Weights of a small mixture-of-experts language model, trained from scratch on English Wikipedia: vocabulary 12615, 2 picks a token.
Below are experts of layer 3 (counted from 0) of a mixture-of-experts language model. Rows are named router (the router's row for the expert), down (a neuron's output weights, with its number) and show model dimensions 96-143. Each number is 500 + 40 x the weight over its row's rms, rounded and kept within 0 to 999. Numbers have three digits each.
Before each expert's rows: a language model's description of what the expert responds to; "comes before" lists some tokens at least twice as common just after its tokens as in all text. This comes from a sample of Wikipedia text that the model never trained on. Tokens count by the router's weight.

# expert 34
It responds to: Wiki formatting markers such as = title lines, Coordinates: labels, degree and minute symbols, See also headings, and empty table cells.
comes before: "\n\n", "\n", " |  | C", " |", "2", "=="
router:519526446502467512471555426527503529493559522542516473457528516487615448500590447507496484519436465538489543460519523472498563527472538470527451
down0:484595516486522495435531422478525429564463486543530498499503504504437499488483490492497493528500477488449486585519490515548512501565527507580539
down1:465531518505421528512544497568557496508578583473505430488538432538459552506539540524476473482519543529472522496506453481492485429545370596509542
down2:537443568506487517552487460563445541510476563548454470585469436486481534596519498514468530513467487547515451474470471432500506450492527508511518
down3:543438460483513573494457478489515512534381467540490526511443567563504463486495477513483538522397532520503524531541495583490484529530572457533528
down4:527524461554506433529438575575552538531521439476472509485455391467430484482555513509528540523488457486450453500569517466451495525512474482489520

# expert 23
It responds to: The last three digits of a four-digit year after its first digit, such as 2-021 census, 1-990s, 2-017, in dates and tables.
comes before: "–", ")", ".", " |", "),", ", the"
router:435501466424500534465455458500538479455502517523447473460465571503527512491550446578571448499461400481564536489554484535500537486456471500517475
down0:515530479522493458495513555560476546541553540397485532472544480541509500584522444496459510507485458440524438477536475387470524518475490503502512
down1:508469438485463507466493514471463478461452469486510493484519448516520450472448504515488536504474487414544503554526513519481504427539556474459475
down2:485470563498483461558516481542520441496491549469463489526516550492554475519554459415474427558509566487536471496550487531469568463525524513483458
down3:466532530513463501474484541508485493515485508591550530491464475458492550521522485517437510478438488546482500548448594479519601571486530526530500
down4:526568495488483478528498455488537512470581528425447551502474421549505437532498520489409519569524583447511458499516502474461524528509497474546514

# expert 45
It responds to: Pipe and semicolon delimiters opening or ending table rows and header cells, such as | Season | or ) | before a line break.
comes before: "\n", "\n\n", " MP", "andidate | Votes |", " ·", " x"
router:506555498485533494486535513574560475525544500477496440459462485568621493490541467571517494465508417541510537502544490436463601484474466418550492
down0:464524465552529437411544507483538457535530501489494492555540488466448527475363570476544508516507467554501482430484488533482525562561448417552516
down1:493507486515557511520503532486518453463463564468430486529455441514430513580459516565542473587565501453478458481493484462511483449502572540494515
down2:520560476518593502526529482575519485451463512525476449511498423475500478455513493537483491473514463524525473508461450496499474510495478457511497
down3:515425543515537466474523508557556539451477541506520421508452444457564415529511541540505597455549514474445529508487508520552483521540419478472446
down4:542463402520460515544482476430477476553525508500530576437483507484553491475466499504442515543512529506471552495487479542540461493553509464516506

# expert 54
It responds to: Full stops ending a sentence, often fused with the last word piece, such as census., Armen-ia., s., ")."
comes before: "\n\n", " The", " He", " In ", "\n", " In"
router:512598487476473456435477393443499500589527505493447445490478532566488507475564486555568433516513391498531534451517480451493552496457498479451501
down0:550512544436476500519532524502466493401433537492554424516541466482545514553487469513395485518519478484481466495506460474500439536468543520436519
down1:486406513424481536513469473417513473465529459531499487600506510482527478551502489502501426498600529389546456531597497550474411474466537486545473
down2:519539491567442469487491477441503501477581557503484544491504486495515483474577448455490532505436565481532556487523492489529560487463447537564400
down3:535525443534467527468463554458416462618541470485535571494491521529448484500423523492462533544496599508495607500495461527467522516523535431550514
down4:554515463560503504481527559515557554530451527444494479520567442491415534486516466415434529527494492461473517448549495506562483419445569455478460

# expert 55
It responds to: Standalone one- or two-digit numbers in tables, stats, coordinates and dates, such as Season 6, 16°, 12 carries, 23 October.
comes before: " | ", ", ", "–", ".", "′", "°"
router:525470514429548515476498481536588475523533531520484492443494556549519514442501406485525531477521480527506518499534469498493614505500512510509435
down0:512461515515531463526477568486430474474537608584501447501521410493455464459536473463492525477439478575494512528493513538517519597558501456505536
down1:547527450502530551526500511502506507508543502550443476456438518539458484564586473527531427537469545454512461489458446508444471524501500442510427
down2:563444492569468505443448537449487483494544443556504544472487470529436562448560472380459479507527535506488508470557458489530537430479478540516475
down3:532616532468428586477496490423537495507439589516559491446439474453475562564533483521550470483518536501523553472542481494537517518439449454508511
down4:494487523519496508505457504484529472495477463517454493556606436486481532487496471515509477445477497442447573500537495450429546545477468545473500

# expert 22
It responds to: Pipe opening a new table row after a line break, plus prepositions introducing places or dates, such as at, in the, on.
comes before: "2", "1", "3", "5", "4", "10"
router:510562507500535526493511519459578482535514531484522452398476478493491487464530496501550501454428498507524453524472463464480508508441594458504453
down0:523472483519483471485535476494489440462551529519551515512494506479597543521499477495559511502506481468477547462526560514503425511534529571522458
down1:562496504577464503513487469585493539523539549436492501503507512462502557501497477438446531551446465600509515552521563547468515588491540507473442
down2:552524490477514622618535572505494478488486478501490470531453497436525409509436506627522473533506434522499447520505471470479530485471548423455467
down3:515504430487375486526466520558515485459587494539541534518455500508526486466517483435504448495512533522541572440448510506500589532488524447533528
down4:450552543546510527536545553555467538448472474455588428506559452513482561468499475526537450583536489469446505481491522498505515468433514502527469

# expert 21
It responds to: Digits and category words in census percentages and climate tables, such as 0.03% Pacific Islander, % of the population, income.
comes before: ".", " | ", " (", ") | ", "% | ", "%"
router:457497449486484467517556505446432517483537497512501481451496582519508477496566410507445465503487491461543474408495549476425513504519506544488547
down0:541544481552456486530468513484457485484481562533575515550498431459623508594480504541515556453486525430469558498411572485511517517483500535463548
down1:516579521449585505559481506541543471527474470529524504457562537500470551624447494491444480484549529497457533445552449572491494531542465485453471
down2:503512507459534474514505455495508474497510461515501499470504477491509452511500491492470520573536453525515573517504466495464527505492500546487454
down3:541558459426555441461497462463533445457502484471480504529512454421492482510475507583496515566583482478524478477498491492543584426473430536465539
down4:483511438525468555482517486461472493449515487507526584485542461506500508542554496538592568600504537501402495493508592538504501523536458455476504

# expert 56
It responds to: Single digits in sports scores, set results and table cells, especially after a dash, such as 6–1, 4–2, 0.
comes before: " | ", "–", "; ", " |", ".", ", "
router:520531539431498461511493470558507469543503553560526441421387579498478514468552420526510492511496487526468551523535475529479524489490521512530505
down0:471491525537515501510523474520470397524526500475490473504537570458483446499452543441453477531515600466458521559532402553498521445492463516496467
down1:453501463501477489534506499556509467555451388504453537529518501580446510477518483419474502530446538467544517536492523514516489507481525450534479
down2:556490525461511585540419479549482518492534408557574486421493507540560522448510542390512512549487499507529425482477541524470494510506493508535508
down3:484557486467445498485514563510479505494497491505514538442498452458549519473581486482474486515421556534385550492438556517441565521416456521433545
down4:469523528489519550530543488444503501474549571484508455525506495531522484528475455583511462506460413465461466542443458478483479508535452474492421

# expert 46
It responds to: Equals-sign heading delimiters around section titles like History, Club career, Personnel, plus quotation marks and math dollar signs.
comes before: "\n", "\n\n", "St", "Other", "Production", "In"
router:518578469520521532477544410511518503575548496506420447476490496557494505490559489571576508495487432479513482431508533479460576525477513499509434
down0:532504501429478409537536473536462496601508521533527513423515470485543556457469461472451481506538503524524502591577472438476464451458417483440549
down1:534527471500456492488481469547430514524493491557453496410494448542529519540502505522538499536493463563450452501499536434557560558498559512433624
down2:465484468500520465529467482464498544517521494454446555496489512452580479494504499513478513548471535547509472527502508599513510525464437460514525
down3:561443482534476495493495554492474552452486491462527608450528469509527478493496595475514482512445500475509543445511495508516568459471463454513454
down4:562456514542516451514468594534451518444517448536501519513470491396532491494541500524410533528423528531542527518510538479480518567454497435477547

# expert 26
It responds to: Field names at line start in infoboxes and tables before a colon, such as Release date, Species, Frequency, Songwriter, Conservation status.
comes before: ":", ": ", ": M", ": N", ": B", ": S"
router:439487501408559474488557518519609506494486483506465467500440545465470474458535469518528515439482477434451486516496455513525516460512496426486492
down0:481512532512503481597552601517481512468535538513499531426501496510472490499570536531500475508489541555401541534549514526492497542601463459532559
down1:497460432476534513510495523500476501485527441542531555496491496529493445499437508492464619478494471467460533536572508469535478560468508514509620
down2:530451422469463546483509458496530509542435515575508528418466511530556525519504440503505484498443489509502594521518438549544461459471512557526539
down3:482505507492489523525453519547526482451511452519528472486521475500437532505462460430486492536528543439486467537523512525568475445475524504539435
down4:520553447505471456467503477571441479480492501497501587583520528528512511489527440542501452540530506396474522471488546537488428483524573557545408

# expert 7
It responds to: Common nouns right after the, often followed by of or was, such as census, species, genus, family, wife, status.
comes before: " of", " of the", " was", " of a", "'s", "."
router:436471493464461502471491516535552506532513493509429443445486520529504498476536491485512477464458466476558540400436456486469473492520486500496403
down0:520393480519554465508482480470494523496478450496541531470536493556475484565525547519466522454511554563492471464432513505535510483486565529445524
down1:558525456557510481454530434540482541462489519474454475501472546435426353516472540571573551517512478477450524509495470436497513531461480485576505
down2:486541511490435444509528479447490502521559418565515515467457466464496495483467505441571543514451528515476561559554506513478560522504440505541535
down3:502467419471472465551485523544567418512512529553467468498533490491451518505544471463465512529430488590526507540514515530423460542535482465556517
down4:526441544468438479557450444504524540498546436440535497458508441581506490436500517472504540491474421529489450511475535515487485538458491519529525

# expert 3
It responds to: Separators, digits and hyphens inside infobox codes, ISBNs, grid references and tables, such as the final hyphen of 0-425-04327-4, "code: ", "| ".
comes before: "2", "1", "3", " | — |", "4", "7"
router:456480505524481493467469534510529502480550510520465552511410541553548467445525465504554429519487483487520530409569526443492505474439534489558463
down0:507499488510521517537572478503404523497463503494506516539465491476540524561482518538540567471446457484420551404457541504508533506564522549541491
down1:459471540559483484446527471461534494500467481431538526534489428461449510489470537494517488508458539435548560480522553500484531543605474487537536
down2:574544508538531594475499534559548480475530492489347493526553482474576509479586455501461517524479560512488470412489504438543520514515500548494558
down3:505509468517475491532545552522457546501482510422439507520519553464486540480519514476453513449445523458523494479571475585474498495527503515541507
down4:551492499414424494463462456476532513501456431473520461559431492456540562531527449494522468598461511524431487485566468504533512559521468462507543

# expert 24
It responds to: Country and major city names, often ending a location phrase before a line break, such as Sloven-ia, United States, London, Germany.
comes before: "\n", ".", "\n\n", " |", ",", "'s"
router:505525467463511541447506508475532485466489543492431508479440525494580488504506436535544397519461436493618591464528487525468543537410501530526475
down0:476488520506483482540525604533508483554440469487488462510583444447552471530494568516547500613492496423474547495477498424530524454470522542473483
down1:421554565562482575499512480497449412516487451448489525438463496556530486516430462491452477504502534537456540448511528516509432443565497519510510
down2:439549506599520502496565497505468512463491446483516474530554505471490466499472459535496501516491472572545513525563414448454462522490490514521429
down3:507550573526524522458434434486521447570529511490504530494552547525553583479484524492542512540529485494470503479516531505514480480580503524429488
down4:449555540539505526421467492454484527457479445454448577533515494484578518526459494469513516512453455492529622516543516443477472551557494473508503

# expert 18
It responds to: Common action and mental verbs or their inflected endings in narrative about people, such as wrote, wanted, kn-ows, ins-ists, w-ished.
comes before: " the", " to", " a", " that", " his", " her"
router:556551490507416479449522417413512468535546518530486477483457534511514482458523507558486488527464565494482525496452536527466542437485498481506489
down0:494498543518490460539453560463465522515479510536534455509534538552458529515433519524466532553495509452415514503528494525381438451489421474590538
down1:608486466516481515452538467561417506498389461555525542511458562505513493489554467468500382465540527522539488457463495484516514529513528555497509
down2:421461528497552474537484456449493494449495498592405545591470461479463517555567468502474460541498478485507502454477464493537448463436537458503471
down3:581465536467437465480417449543473461538536476511527494528491452530563513488570413452495511524495458526495550503525421538510569560518534421565496
down4:575519486489409545473510507499549490522547457546467467487498489442543474497499479433492463546446480500519474484454578475510474544477535558413547

# expert 41
It responds to: Newlines ending headings, table rows, list items or infobox labels, just before a dash, pipe or new section.
comes before: "-", "| ", "|", "- ", "The", "- D"
router:512555527460447489464468431554524400546494467543434395476488468521551495521509426534558476451467468501550523492474510422433570486466493437498470
down0:543510523522522545507488510574513395557470482442488509553528585538501492441595514505540519559430446499555531556473475542480481559580517428523517
down1:548524500494504548539458504541498472519480495530486478423606562476439506504501551554488475479525441509530476579592507512478505595484542505432600
down2:471505515570524535541462511496507561466499439535511477463536517447421552562503550436533526493465493603522494491474505473485521465448531521474542
down3:452554547421505508512497514529466480476470501480568500446511464487620533483525552547465484524485463466468474560431530570481472513516450524499572
down4:501517498452492520570518517450547536511499497512496444547461487410477534516569509448536441473486538534470432494425457534509532495506478545440557

# expert 16
It responds to: Pipe separators, dashes and semicolons between numbers in sports standings and statistics tables, such as goal columns or 42–18 records.
comes before: "0", "1", "3", "2", "4", "6"
router:484477521467482492469545529467522517456544477521481490531477568587472494425547488489493483480450526524517602480516501474461530430522518449517466
down0:506534516564505472492509516518512563514526547394458390529501396488462531509516489455523525525481524406430513480483533467528543427512548519496499
down1:528476486489482459556479467490515470511529458514489433440510460501501510439549508536475523596483597419490461427510521478565497556505573496576496
down2:525502491450510469465514517481531449552525482469473408514516475493555541544516553558537460531431476493425507543569576509520439591502441496597564
down3:573468500482502458495494515492522516429478426410469484559501465535522505519496454425527524496484452511527519455462560556505428494545448468515475
down4:516483495533578420473535509504493462587535469565449524508447507452521515522512577523450480476470577396446540491478456434486524580509510509531491